config = dict(
    num_hidden_layers=11,
    hidden_size=448,
    n_experts=32,
    experts_per_token=4,
    d_expert=96,
    d_shared_expert=0,
    hidden_act='squared_relu',
    moe_layers=[0, 1, 2, 3, 4, 5, 6, 7, 8, 9, 10],
    router_score='softmax',
    normalize_top_k=False,
    routed_scale=2.17,
    balance_loss=0.0141,
    balance_bias=False,
    init_std_router=0.0248,
    lr_router=0.000516,
    vocab_size=8192,
    norm='rmsnorm',
    norm_eps=1e-06,
    tie_word_embeddings=False,
    optimizer='soap_variant',
    learning_rate=0.00187,
    beta1=0.95,
    beta2=0.95,
    batch_tokens=[32768, 65536, 98304],
    max_seq_len=1024,
    train_tokens=362000000,
    max_steps=6038,
    dataset='wikipedia_en',
)
Below are experts of layer 7 (counted from 0) of a mixture-of-experts language model. Rows are named router (the router's row for the expert), up (a neuron's input weights, with its number), down (a neuron's output weights, with its number) and show model dimensions 192-255. Each number is 50 + 10 x the weight over its row's rms, rounded and kept within 0 to 99.
Before each expert's rows: a language model's description of what the expert responds to; "gets" lists some tokens that make up at least twice as much of what it gets as of all text. This comes from a sample of Wikipedia text that the model never trained on. Tokens count by the router's weight.

# expert 17
Inner name fragments like ch in Ichiraku, Echaveste, middle initials, the month August, and digits inside money or dates.
gets: " ", "0", "ch", " B", " m", "ir"
router:58 40 49 49 46 52 56 57 64 43 42 47 51 66 52 48 50 46 47 54 52 72 39 60 51 63 49 62 33 65 46 46 53 54 41 53 47 64 41 67 44 51 32 58 68 48 62 49 67 54 67 40 30 57 57 57 33 52 48 50 46 55 49 42
up0:40 54 32 46 35 58 47 57 53 67 52 50 34 54 46 54 48 53 48 56 37 44 57 65 71 65 48 57 35 40 42 68 51 69 51 38 45 34 68 71 49 47 46 72 58 43 28 37 42 57 59 37 45 35 61 49 70 61 49 51 66 57 37 52
down0:62 55 65 44 37 43 27 44 55 59 57 60 42 71 33 39 56 50 36 37 56 56 46 41 57 38 38 29 38 45 64 62 51 49 55 52 52 28 46 62 57 50 55 59 46 50 49 47 41 62 36 57 43 46 44 78 43 50 56 38 45 47 30 55
up1:62 42 31 53 66 71 35 68 43 48 63 41 69 55 48 34 52 49 50 60 41 49 53 49 35 38 50 41 45 53 50 63 46 59 58 58 46 52 55 49 73 70 49 47 59 60 42 33 52 49 53 57 39 48 55 34 37 67 49 58 46 51 62 38
down1:45 62 37 73 42 30 35 40 27 45 49 42 44 37 42 47 66 41 60 47 54 49 42 43 51 44 49 47 47 43 49 62 61 49 60 54 60 53 54 32 40 41 60 61 66 40 49 82 54 31 46 44 33 65 60 55 45 36 58 44 33 59 43 57
up2:75 59 44 41 44 46 68 54 50 39 50 43 61 58 41 64 49 61 46 64 45 48 43 67 41 74 47 33 41 44 52 51 45 52 35 52 51 55 57 64 72 57 47 64 83 63 71 37 54 52 43 51 44 42 41 49 55 57 48 58 66 51 50 50
down2:54 71 38 45 47 32 46 51 61 45 42 27 40 47 51 68 49 58 64 51 50 46 53 60 54 63 56 70 45 39 57 64 52 53 45 57 20 26 42 50 61 60 55 54 52 54 53 62 48 51 48 43 31 49 38 37 52 67 38 66 30 43 45 40
up3:53 60 44 35 54 48 43 61 37 52 66 47 61 54 38 42 46 42 57 46 50 34 53 55 43 71 53 61 61 50 45 58 42 59 55 53 50 46 76 39 60 35 66 43 82 54 61 35 56 42 57 48 48 59 63 51 55 62 56 43 44 34 45 58
down3:52 56 69 27 51 33 64 63 45 46 47 42 46 52 41 41 46 57 45 41 47 32 40 50 57 46 37 60 44 52 73 49 56 46 47 43 49 61 59 42 54 51 42 58 56 59 60 48 60 38 48 53 68 32 57 47 43 51 50 32 30 54 52 31
up4:53 34 56 44 37 54 49 52 39 46 68 70 59 60 40 42 50 45 31 55 35 78 50 49 53 60 69 50 49 52 47 53 56 44 28 57 55 45 49 55 46 53 43 56 67 48 63 48 48 58 48 78 40 37 42 48 39 52 46 59 46 28 46 36
down4:39 43 49 62 52 48 62 54 56 65 54 46 56 58 46 61 49 50 44 51 45 64 66 57 46 36 65 56 65 35 45 40 47 39 50 61 51 41 42 60 45 35 50 42 22 50 39 50 56 59 32 42 51 43 52 54 41 49 51 53 40 50 58 29
up5:52 68 29 43 45 57 50 64 38 44 44 45 29 54 48 36 64 62 50 45 54 62 51 51 46 57 49 46 48 38 46 51 47 38 43 42 56 63 32 31 74 45 50 68 70 39 41 43 53 47 45 29 32 59 49 61 41 57 58 48 51 51 60 34
down5:59 51 47 52 34 49 52 46 39 49 54 61 61 60 52 61 49 47 41 60 51 58 40 65 64 59 57 48 47 45 48 38 68 53 31 50 59 62 51 30 65 48 51 61 63 43 46 45 55 54 71 58 44 51 73 49 29 48 50 59 48 44 41 57
up6:58 35 42 52 53 49 58 53 41 57 45 46 56 46 43 43 48 73 55 32 33 70 39 47 54 40 47 44 44 42 51 57 45 51 34 65 46 62 45 56 62 63 45 50 70 53 69 57 34 62 47 37 47 45 45 59 46 70 60 54 44 54 52 39
down6:40 43 56 56 63 58 66 53 49 39 44 44 73 55 46 40 45 58 57 68 42 48 52 59 51 47 53 54 45 41 48 63 41 43 58 37 42 48 53 37 67 54 31 50 72 57 54 46 45 52 40 84 57 42 37 47 52 42 47 53 46 49 36 53
up7:51 39 50 35 62 46 54 52 44 61 55 50 47 39 54 56 45 65 71 54 40 53 39 49 52 58 83 60 54 55 34 58 47 49 70 27 31 48 47 47 43 60 58 68 44 46 39 39 43 48 44 53 50 57 52 44 31 48 66 46 64 67 47 39
down7:54 46 43 41 32 47 47 38 47 50 53 39 74 43 46 60 39 59 52 64 49 56 64 49 48 51 53 46 47 42 38 60 73 42 51 45 52 47 40 76 51 67 69 44 54 43 65 45 58 48 54 36 58 57 37 43 46 38 70 56 46 55 51 38
up8:34 39 51 39 48 39 39 51 64 43 38 54 54 51 47 54 55 46 47 27 64 70 58 56 42 69 53 56 62 67 52 63 34 51 62 57 57 62 44 38 60 56 33 70 45 53 61 53 52 59 58 54 63 33 53 44 37 58 33 47 46 59 37 60
down8:45 49 39 17 51 52 39 53 52 46 50 58 43 46 52 73 35 38 55 64 46 58 44 59 50 36 54 43 46 40 45 45 60 51 49 58 43 61 39 55 54 33 56 69 52 37 57 41 66 52 59 55 34 65 54 64 59 50 54 63 43 36 43 58
up9:47 47 58 48 43 47 51 58 75 59 35 45 56 59 51 44 62 42 58 44 48 65 45 59 42 30 41 28 30 42 36 53 45 52 26 53 44 46 47 43 46 58 42 57 62 42 39 36 45 58 66 59 65 43 48 49 30 37 67 45 58 44 39 39
down9:48 52 67 48 45 57 60 46 57 38 44 53 45 52 59 58 38 46 53 50 52 45 46 37 35 56 54 62 34 53 62 38 47 25 63 34 55 67 61 55 64 47 57 48 49 44 51 65 43 13 53 49 56 45 50 41 57 29 43 40 53 59 65 45
up10:46 55 38 56 50 55 41 46 41 57 66 67 61 52 47 60 55 57 37 62 37 62 54 49 41 32 50 43 46 43 45 60 59 63 37 34 48 40 56 49 52 58 56 43 50 47 50 44 47 58 55 53 31 51 37 33 38 44 75 46 32 30 62 41
down10:73 65 63 66 62 45 46 51 60 49 48 55 45 53 51 50 67 55 31 44 43 68 42 36 39 35 35 74 52 46 52 47 39 39 48 48 51 48 25 43 49 57 59 51 51 52 63 64 42 56 56 66 50 72 47 52 60 31 70 35 52 60 34 48
up11:44 51 37 44 37 46 49 66 40 47 49 54 54 46 51 56 51 57 47 34 39 59 58 46 55 38 69 48 57 45 41 60 30 94 64 41 31 57 52 49 52 39 50 54 57 38 50 28 54 43 54 66 60 52 38 44 49 56 53 51 52 41 47 40
down11:55 50 50 50 59 70 62 57 69 53 52 40 49 56 66 46 46 60 64 63 37 48 56 55 29 55 56 54 52 52 60 52 44 45 42 54 57 59 67 40 40 39 57 49 41 51 72 70 72 68 51 54 61 42 40 42 49 50 52 56 46 47 58 61
up12:75 46 38 38 54 37 41 47 42 42 58 39 50 53 60 51 59 64 58 56 50 37 62 56 52 52 47 58 70 63 43 42 43 48 32 66 36 61 55 48 54 52 57 49 69 69 59 53 47 55 62 29 49 42 37 49 58 60 36 46 55 45 42 49
down12:33 46 56 55 34 50 52 45 71 37 74 53 45 45 54 61 43 50 63 59 49 44 46 44 61 74 52 46 63 47 38 40 48 38 63 47 55 47 55 43 22 52 67 45 58 60 40 68 72 55 49 49 41 35 33 53 60 46 34 64 43 57 40 53
up13:63 55 49 43 47 63 63 48 45 36 53 57 47 39 56 56 62 52 48 48 58 60 60 38 37 37 59 47 47 47 48 43 50 46 41 49 62 58 60 51 56 40 40 27 38 74 49 49 54 29 46 46 42 31 39 51 50 65 50 79 49 48 62 45
down13:49 46 46 37 49 45 32 50 52 60 45 61 52 43 37 50 50 72 53 48 58 59 37 46 52 49 54 52 46 61 43 68 42 66 60 67 29 51 47 58 48 28 54 44 61 42 56 48 59 42 66 40 51 75 61 59 45 38 48 32 68 47 44 58
up14:49 37 39 47 49 65 48 37 56 29 51 60 37 57 45 60 60 45 46 24 50 58 60 58 50 54 54 37 41 71 33 48 54 65 66 63 40 46 61 47 56 70 44 52 66 50 52 48 45 58 60 50 43 47 50 58 52 55 57 52 46 51 41 54
down14:67 44 39 56 46 30 44 45 61 51 88 41 53 52 57 56 50 49 38 55 52 70 56 46 44 43 61 51 41 56 49 51 54 55 63 51 62 50 54 60 43 53 53 49 53 57 31 55 42 56 33 36 49 53 58 67 53 41 45 45 44 56 59 46
up15:60 32 39 48 45 41 49 53 39 60 47 50 51 48 45 61 61 48 71 57 19 52 52 52 42 62 58 49 56 45 54 54 39 55 39 51 56 60 64 31 48 49 49 56 53 52 62 55 46 47 53 76 42 44 42 53 46 50 51 60 54 68 46 56
down15:60 27 35 44 45 50 36 60 55 64 61 49 47 56 57 59 47 45 58 60 54 39 62 68 43 54 45 43 40 46 56 46 44 66 47 38 37 46 55 61 41 29 63 41 65 44 58 58 48 53 62 49 62 55 47 53 51 38 38 41 54 43 35 44
up16:56 37 43 49 38 57 45 46 46 55 51 33 59 57 44 54 56 61 63 40 47 36 42 61 36 57 54 60 53 46 36 53 47 63 45 47 34 71 33 56 71 46 44 54 45 26 56 43 51 47 79 43 39 50 45 41 39 49 61 47 49 64 51 43
down16:56 49 52 46 41 61 51 49 63 34 31 71 44 51 56 68 35 47 40 54 55 55 45 58 51 37 49 58 54 53 45 49 32 53 49 51 46 46 58 54 39 50 38 48 41 16 54 73 55 67 64 48 37 33 47 56 57 70 48 56 61 50 63 44
up17:48 35 35 61 56 53 48 48 61 29 29 25 51 35 55 46 68 49 49 48 56 62 37 56 47 57 54 48 40 46 43 70 46 45 44 52 50 66 42 43 57 73 66 55 52 51 54 46 53 54 56 48 57 67 48 43 24 56 60 51 39 40 60 32
down17:48 51 56 71 44 54 37 62 63 67 49 57 56 51 46 46 46 52 50 46 59 67 36 43 35 65 54 68 52 63 66 61 58 46 46 45 45 47 56 50 40 47 49 59 45 60 53 48 42 45 51 59 61 34 29 57 34 37 42 36 62 54 55 65
up18:66 48 43 47 51 52 38 48 45 57 29 48 39 51 41 45 52 55 69 35 57 70 43 52 40 46 42 42 51 52 47 40 52 45 37 49 57 55 57 44 61 61 52 60 49 60 63 51 18 44 41 57 57 52 57 47 43 63 58 56 39 48 56 39
down18:50 56 61 61 56 43 53 46 41 53 60 48 61 48 46 47 30 60 44 52 20 39 47 38 37 40 60 63 57 64 57 58 61 36 58 64 68 50 40 54 32 60 47 50 44 66 38 52 23 51 53 31 44 53 48 70 52 54 66 50 43 49 45 62
up19:52 44 64 55 43 51 38 38 44 51 58 74 30 60 36 52 70 48 53 51 39 55 47 82 61 61 55 37 42 54 54 37 45 54 50 47 50 51 52 39 63 48 32 43 53 54 40 39 38 52 40 51 52 46 45 43 26 64 48 58 29 54 61 32
down19:31 49 45 41 57 56 59 28 52 35 58 64 39 46 45 72 48 51 50 48 54 43 56 55 30 52 40 44 53 58 43 47 43 48 40 37 39 41 49 50 58 56 48 41 51 67 55 41 63 38 51 42 52 70 46 54 43 34 43 53 52 55 46 34
up20:48 44 48 55 50 59 36 53 45 47 53 49 54 50 39 35 56 56 71 46 45 66 49 61 52 30 60 69 48 35 53 49 40 50 66 39 53 41 35 48 40 54 52 66 63 36 58 50 58 55 58 65 50 59 50 60 47 53 50 51 47 43 47 51
down20:51 52 57 52 59 63 48 38 54 57 41 59 63 58 67 56 68 56 48 51 58 53 33 59 67 46 66 49 50 55 60 59 57 49 33 53 64 68 37 56 73 42 42 52 58 57 43 65 40 55 59 37 48 57 53 41 61 58 57 52 56 46 52 65
up21:44 48 52 33 44 60 44 46 35 58 39 60 26 40 52 48 57 62 59 53 53 54 47 49 37 33 67 71 54 38 46 54 40 46 55 46 53 53 56 51 52 55 53 50 57 57 60 47 54 63 52 45 54 59 46 40 40 57 55 53 45 63 60 48
down21:38 49 48 66 56 39 26 53 42 58 46 43 40 40 24 50 61 44 46 54 48 68 47 54 51 62 22 46 46 50 77 48 57 64 59 54 50 69 55 46 50 30 47 44 37 47 52 54 60 45 36 21 48 42 52 37 76 48 49 65 43 28 52 42
up22:46 59 55 53 52 59 42 33 66 52 59 72 42 58 59 51 55 52 49 44 55 39 57 40 57 49 45 39 57 60 59 39 66 64 71 42 56 50 46 78 46 59 43 47 49 62 55 49 40 37 60 44 50 37 35 48 38 51 59 52 37 50 72 54
down22:67 52 67 31 29 34 57 65 54 64 63 81 56 46 48 56 36 60 44 61 58 49 41 52 57 66 42 29 35 51 49 56 55 57 38 47 59 49 77 54 56 63 64 58 45 44 67 52 40 41 58 36 40 47 59 33 56 49 57 38 61 41 62 60
up23:53 18 53 42 46 65 50 61 42 54 62 54 56 52 49 31 60 50 59 28 54 50 60 56 45 56 47 45 39 61 32 43 51 48 53 42 16 63 44 60 45 48 45 58 57 37 54 40 47 73 54 51 44 47 48 47 27 56 46 62 33 51 33 39
down23:48 30 53 54 61 46 53 51 30 50 68 48 48 38 47 63 51 58 37 36 54 56 48 51 57 33 48 45 49 37 39 53 49 48 48 65 55 57 46 55 56 57 50 33 53 63 54 60 60 39 68 41 29 49 51 45 44 49 70 67 55 40 50 46
up24:51 51 42 42 36 53 53 58 52 70 58 63 48 53 36 50 49 43 76 45 35 38 58 60 36 49 54 44 42 61 42 52 47 54 49 49 40 40 65 39 57 53 65 48 60 41 54 36 54 61 52 48 50 45 37 23 42 51 49 60 57 52 58 33
down24:45 57 40 67 53 52 48 49 49 38 51 52 44 57 44 50 46 53 58 44 52 55 51 43 38 49 46 46 54 27 51 45 40 52 59 47 45 35 41 39 48 52 34 27 42 78 37 56 46 62 50 56 35 57 44 56 51 46 47 56 47 60 44 40
up25:61 45 44 48 51 64 49 49 56 37 37 55 54 65 53 40 60 72 48 47 42 59 50 60 47 67 53 52 37 47 56 55 48 63 48 44 47 63 40 72 59 62 38 41 43 40 60 49 49 58 47 40 65 47 55 46 18 44 61 42 47 51 63 40
down25:28 38 45 60 68 52 46 47 41 50 43 56 53 41 53 48 52 49 52 57 51 66 33 38 54 42 58 51 56 39 35 43 32 44 59 36 45 17 43 53 50 51 43 44 40 83 59 49 43 41 40 64 37 48 57 39 43 51 60 39 46 46 57 54
up26:53 36 39 47 54 37 43 62 49 45 59 53 75 41 54 36 43 57 56 47 62 44 66 56 48 40 52 61 48 41 57 75 41 66 52 51 37 69 45 35 50 55 59 45 42 45 51 46 52 62 61 72 50 60 52 48 52 45 57 47 71 54 63 55
down26:54 40 49 54 53 61 38 48 53 40 66 57 63 39 45 48 37 43 52 43 59 56 54 29 54 38 47 43 47 47 46 61 47 47 59 62 64 41 44 31 51 50 62 48 49 51 40 46 41 37 40 62 61 49 47 57 58 50 52 48 62 52 59 44
up27:53 64 45 46 38 44 49 46 54 44 51 48 24 50 48 23 47 59 47 55 44 58 64 49 45 67 46 52 52 36 48 46 29 59 51 42 50 48 51 62 58 50 46 63 66 46 62 46 54 35 29 44 42 56 48 47 43 47 66 50 44 44 40 42
down27:55 65 38 69 60 60 31 43 55 31 50 45 63 56 52 52 55 46 38 35 34 38 40 59 59 50 60 48 52 50 34 37 39 47 84 55 63 49 58 54 59 44 46 34 51 67 72 41 55 54 62 32 58 47 45 53 45 50 47 50 50 51 43 51
up28:60 31 40 41 43 63 46 54 50 42 39 58 57 62 41 57 64 56 57 48 42 63 48 49 59 56 47 49 59 48 49 41 44 48 29 37 36 39 33 58 51 42 48 71 70 49 56 42 61 58 58 49 51 35 54 61 29 51 57 41 50 56 49 39
down28:68 60 55 53 41 55 48 44 39 63 42 47 41 30 42 43 49 46 54 68 73 48 22 42 52 58 38 45 28 59 41 44 47 78 59 43 57 27 45 54 44 40 66 65 60 48 64 44 45 58 50 49 61 45 65 67 43 53 51 50 40 39 44 59
up29:51 68 43 48 45 61 51 46 41 42 58 49 38 48 49 54 32 55 55 58 48 67 44 42 51 44 50 51 30 34 53 57 51 40 67 39 47 68 61 64 46 48 48 55 47 59 28 46 51 45 26 37 38 52 47 52 42 60 59 45 55 51 54 34
down29:36 43 50 47 59 47 77 50 50 40 53 56 66 40 60 48 40 39 45 69 58 35 50 42 63 54 62 42 37 42 63 55 52 31 39 48 61 65 55 52 45 50 51 53 49 51 44 43 57 45 42 71 54 41 52 42 65 47 60 55 57 59 65 44
up30:39 36 57 51 51 54 39 28 39 48 55 50 54 54 48 56 55 56 45 57 57 49 57 75 38 30 45 55 55 59 50 38 70 63 52 35 52 48 51 66 43 37 43 49 46 69 62 50 45 55 64 42 47 48 61 53 52 55 66 50 46 58 56 43
down30:51 51 60 54 57 68 49 52 53 54 45 38 63 42 36 56 64 50 40 31 51 51 62 33 51 67 45 57 56 53 46 76 54 54 33 43 42 57 63 62 41 51 45 58 48 34 49 49 51 40 52 48 49 57 43 53 44 42 50 51 64 55 74 62
up31:54 57 46 52 42 47 62 61 46 60 50 29 51 44 51 42 63 50 45 53 37 48 52 47 43 59 59 44 58 51 47 79 66 45 37 37 51 66 43 74 63 42 47 50 77 52 60 49 59 46 56 47 42 55 31 41 34 49 52 38 67 57 57 48
down31:53 51 52 51 35 27 41 54 58 46 61 66 45 54 52 70 36 78 54 39 53 58 45 43 68 65 69 47 57 49 32 51 35 54 58 50 48 60 44 43 32 23 37 60 58 53 64 38 46 51 52 34 43 47 58 56 41 49 65 49 48 66 61 46
up32:52 52 55 39 45 64 61 51 50 41 61 49 36 63 51 48 44 70 57 56 32 38 45 35 34 67 52 51 41 69 52 54 56 45 33 71 49 55 44 39 75 46 55 47 66 66 58 39 58 37 47 45 24 43 32 46 50 72 43 53 59 43 60 50
down32:51 38 58 62 63 47 44 47 36 46 52 55 60 50 53 44 45 53 49 60 52 54 50 44 43 66 55 45 47 31 43 31 61 53 42 58 51 48 54 58 51 38 42 51 33 51 67 63 50 67 47 47 49 66 43 59 64 61 60 57 42 39 49 51
up33:58 54 55 41 44 36 41 50 39 33 60 38 39 54 54 59 37 63 70 62 41 67 46 60 48 53 61 63 39 61 54 49 44 44 46 37 36 46 60 60 67 33 48 47 50 58 51 49 57 54 33 54 35 50 43 50 45 62 55 52 47 58 44 68
down33:53 61 67 48 56 45 50 54 69 66 45 52 57 61 43 54 58 70 34 41 43 63 49 35 47 58 53 58 51 49 43 38 54 56 55 58 59 60 47 47 51 51 41 46 50 52 49 22 57 49 37 41 57 56 56 39 67 40 63 38 29 64 61 63
up34:52 32 37 53 58 52 40 47 60 58 40 32 52 40 59 29 55 55 64 40 41 49 50 63 53 43 44 36 43 39 45 51 58 68 51 45 48 47 51 54 63 65 58 64 64 40 58 39 62 44 64 50 44 46 50 51 57 53 43 45 47 40 39 49
down34:33 39 50 55 56 46 40 56 46 35 44 50 85 44 48 26 37 40 44 59 39 60 74 62 51 51 41 50 42 27 46 65 43 52 29 35 44 39 43 59 58 42 65 41 57 35 50 54 49 41 48 52 37 48 51 38 55 52 33 42 42 49 50 65
up35:45 45 41 47 50 48 52 64 63 41 30 89 50 55 56 31 51 51 56 45 46 44 41 41 64 37 63 47 59 52 34 43 49 39 76 44 49 58 33 44 54 58 31 51 73 46 51 47 50 52 58 42 39 51 47 40 40 49 51 51 37 56 44 46
down35:54 63 40 24 43 57 51 45 42 43 51 48 57 59 35 53 20 56 49 50 53 59 49 24 59 51 52 44 41 41 73 52 49 42 43 48 43 56 69 35 66 43 40 47 56 46 49 47 56 58 57 42 48 52 55 45 58 46 48 16 52 62 39 61
up36:45 36 54 47 29 55 44 54 47 49 52 54 53 59 52 62 52 64 76 43 25 55 73 65 54 44 50 49 58 40 43 46 51 58 36 54 36 62 59 45 51 66 33 42 52 46 36 45 53 44 32 39 45 71 53 51 64 47 42 50 71 69 41 35
down36:62 57 53 54 45 61 50 60 48 53 47 35 44 42 42 60 53 42 57 62 49 41 31 39 42 49 41 29 49 53 36 58 75 71 57 71 75 42 48 44 15 39 54 47 47 52 28 43 53 31 54 56 42 57 32 64 56 44 27 38 73 50 34 63
up37:61 37 42 29 44 33 44 55 48 33 63 67 43 49 60 46 55 63 46 38 49 29 71 43 58 56 48 60 36 52 45 39 59 60 37 53 38 59 60 62 33 55 65 51 48 49 43 50 63 43 49 61 50 46 46 51 52 63 51 55 51 52 48 60
down37:54 40 59 28 40 43 70 50 48 35 49 72 63 50 53 50 36 45 65 54 59 55 45 31 38 54 57 46 56 83 49 52 47 40 50 43 53 43 52 64 54 61 41 63 63 73 39 63 47 57 45 48 46 43 61 33 41 48 61 44 59 52 43 57
up38:47 46 33 37 50 43 51 66 35 39 60 53 50 41 53 51 54 74 66 44 44 51 57 69 41 53 57 48 47 49 31 51 41 38 41 38 48 59 56 43 50 57 53 56 46 52 63 36 52 44 53 49 53 48 37 49 64 60 43 47 47 37 51 35
down38:49 51 54 43 44 36 63 50 51 41 54 45 79 51 42 49 39 52 44 50 53 64 61 44 63 60 38 58 50 54 53 61 60 53 53 66 46 60 63 75 40 56 54 51 55 49 34 52 43 51 52 43 57 49 51 45 46 41 37 52 53 48 62 65
up39:66 40 41 43 36 72 56 41 36 53 58 43 36 54 47 53 61 45 49 58 47 58 42 63 43 52 74 61 37 53 50 52 52 42 34 64 54 45 70 57 53 52 53 54 57 43 61 60 44 57 53 42 55 56 50 40 27 54 55 54 46 70 58 40
down39:68 53 50 38 43 62 70 50 49 35 61 30 41 57 43 59 40 47 53 61 58 58 50 52 30 49 48 52 47 34 93 47 33 38 52 38 54 56 55 41 60 55 48 48 35 44 63 52 35 57 41 38 61 34 29 67 54 55 57 36 43 65 50 48
up40:52 39 31 44 38 49 57 71 58 42 44 47 38 55 46 49 58 43 50 47 51 50 33 58 31 66 63 38 57 56 38 40 48 44 63 58 35 49 51 60 81 47 43 71 57 48 59 47 54 53 56 45 43 43 46 47 29 55 41 36 55 63 61 40
down40:55 27 50 43 50 50 52 27 57 62 43 44 38 46 56 45 69 53 56 65 56 53 41 48 50 53 55 69 49 75 59 40 51 51 55 38 48 40 47 52 64 48 47 47 50 58 43 43 49 44 38 47 51 36 55 57 56 52 38 40 35 55 50 44
up41:48 73 56 47 46 64 41 44 40 63 52 58 61 46 60 47 53 59 40 47 28 56 42 55 56 64 52 48 49 58 45 59 49 37 69 43 40 59 55 46 53 41 48 49 37 43 58 42 38 64 38 39 33 35 50 37 26 54 59 45 53 63 50 50
down41:28 55 54 50 63 56 48 48 49 48 56 43 47 52 52 67 59 72 41 51 64 40 37 48 37 53 42 70 49 59 48 45 48 50 61 36 37 38 52 56 53 45 55 55 41 44 50 39 52 33 51 62 54 55 61 45 49 45 46 70 50 53 44 66
up42:39 43 40 54 52 43 55 48 71 56 47 61 59 46 44 35 55 43 56 36 66 42 58 46 44 52 54 39 61 49 42 45 32 66 67 65 37 60 63 49 67 61 49 59 65 54 53 43 46 72 36 34 40 48 55 43 48 62 52 58 59 32 57 46
down42:37 40 51 53 35 37 37 40 37 48 60 47 59 54 55 50 48 58 29 57 58 53 41 41 77 47 39 52 45 46 60 35 55 50 59 49 40 41 57 47 59 57 48 49 61 52 42 52 43 51 47 32 49 49 55 36 58 53 50 31 71 70 52 38
up43:65 40 57 34 46 55 57 74 53 48 74 49 49 54 71 59 62 55 52 49 50 59 42 40 48 55 56 43 50 53 51 36 52 56 53 46 41 64 36 61 32 40 47 65 48 43 50 41 48 40 50 37 43 47 52 47 32 53 52 46 60 44 64 51
down43:44 48 35 47 69 59 65 45 56 51 62 31 46 54 35 57 50 57 55 60 50 55 63 41 49 58 55 44 56 45 57 57 44 49 43 47 52 60 51 47 44 28 49 60 51 54 53 34 35 52 41 51 46 35 63 72 50 41 44 51 52 51 80 61
up44:48 44 43 48 47 52 37 61 62 42 36 53 74 53 66 61 50 45 49 51 43 30 53 69 34 56 53 64 45 52 46 47 36 42 45 49 41 73 60 30 68 54 61 62 66 38 51 44 51 45 41 42 65 60 54 35 45 52 48 48 62 44 60 48
down44:57 46 52 43 47 51 48 58 67 59 45 65 53 45 69 52 56 31 42 62 58 53 41 74 51 45 44 65 44 40 52 42 47 52 55 46 35 49 59 39 39 53 49 64 60 44 39 58 66 48 47 55 73 31 70 46 57 61 56 32 71 46 54 60
up45:47 31 22 34 45 50 45 56 46 42 54 54 50 42 50 43 82 58 54 46 48 52 65 66 55 47 65 60 52 41 42 53 07 41 49 52 33 55 45 37 76 59 47 56 55 45 50 47 42 59 53 52 44 46 42 44 65 52 55 49 46 48 46 46
down45:55 50 60 53 77 58 51 36 62 54 35 49 40 24 62 32 59 48 50 45 42 42 50 47 46 53 41 56 35 52 50 55 50 45 55 57 57 57 64 53 50 40 50 60 48 31 50 53 51 48 43 48 46 45 45 44 43 44 52 45 51 41 60 52
up46:38 28 54 46 52 37 49 57 35 51 57 58 73 39 55 60 46 58 46 53 66 68 49 51 51 59 67 38 68 26 51 21 49 57 40 61 49 54 61 40 44 45 63 40 58 43 17 47 53 55 62 62 50 51 47 42 52 60 69 40 43 49 65 56
down46:70 43 55 50 39 10 49 50 75 50 66 55 58 54 40 69 91 45 37 49 50 63 47 59 41 66 41 45 53 60 55 32 52 44 54 54 61 54 44 59 59 43 39 63 40 43 40 75 48 49 54 65 55 39 65 42 44 40 40 36 60 47 45 63
up47:49 51 45 48 50 48 34 48 59 48 60 45 39 42 35 53 71 59 35 18 60 49 45 51 41 64 48 54 64 40 50 33 32 56 65 41 67 62 38 35 52 55 48 41 53 55 52 56 48 63 53 44 49 29 39 54 50 67 49 45 65 44 66 50
down47:54 63 43 51 49 42 71 47 62 60 45 37 54 47 53 47 60 60 51 40 77 56 53 42 60 49 54 69 53 45 60 56 49 48 36 52 56 64 59 39 45 33 50 49 45 50 50 68 46 42 41 54 73 61 48 60 52 50 52 54 49 50 41 56
up48:46 41 32 56 45 49 55 66 51 41 44 54 50 44 57 50 45 54 41 51 63 47 36 40 65 50 75 61 57 37 20 48 52 50 52 44 48 50 56 73 54 38 40 53 50 38 52 55 36 60 40 53 65 40 42 46 50 52 53 70 51 68 56 36
down48:48 67 53 41 51 50 44 56 60 37 43 32 58 48 51 53 64 35 55 42 56 56 55 60 47 57 58 66 44 67 29 23 64 62 55 51 55 39 44 47 49 34 51 43 36 63 66 48 40 62 47 54 59 58 53 46 46 61 40 49 54 58 55 33
up49:43 45 45 47 43 42 47 62 46 58 49 52 42 53 55 45 58 62 58 44 53 41 39 54 47 55 42 52 53 60 41 44 46 69 43 48 47 41 31 44 66 43 59 38 73 49 42 46 55 40 58 40 62 53 61 52 36 51 56 45 52 46 43 45
down49:53 49 64 59 64 30 75 51 50 62 43 66 52 41 46 57 53 50 39 56 63 57 61 61 43 34 49 42 52 78 37 48 50 55 65 30 60 40 46 50 38 42 56 40 53 28 36 47 52 52 50 50 56 44 45 58 41 59 80 47 47 50 59 42
up50:52 51 46 39 44 55 60 48 44 54 46 66 39 41 48 35 51 64 59 45 53 47 64 62 38 44 49 45 62 40 42 61 27 46 49 41 61 45 44 48 54 43 50 41 63 52 47 44 53 38 36 59 42 47 45 34 44 64 43 54 58 38 51 47
down50:51 48 56 53 63 44 54 50 52 35 42 52 59 40 64 59 38 53 71 39 47 46 58 52 76 59 53 42 42 52 66 45 65 51 61 39 52 46 51 44 62 41 68 44 53 47 42 53 55 32 63 48 40 45 62 54 52 66 55 40 49 54 57 37
up51:45 41 49 41 53 74 33 59 33 55 41 59 53 42 49 46 52 54 63 40 48 59 48 71 56 31 37 43 45 42 52 45 59 54 65 46 60 55 59 51 45 57 52 42 41 51 55 40 40 68 56 35 64 53 48 48 50 56 38 42 46 37 38 36
down51:48 49 63 60 67 42 53 41 36 55 61 41 38 48 50 50 52 45 40 38 43 46 38 52 52 51 40 55 51 54 55 29 60 60 49 61 56 68 39 45 50 43 62 38 50 64 52 59 46 27 43 44 41 49 43 68 41 42 62 51 56 47 47 66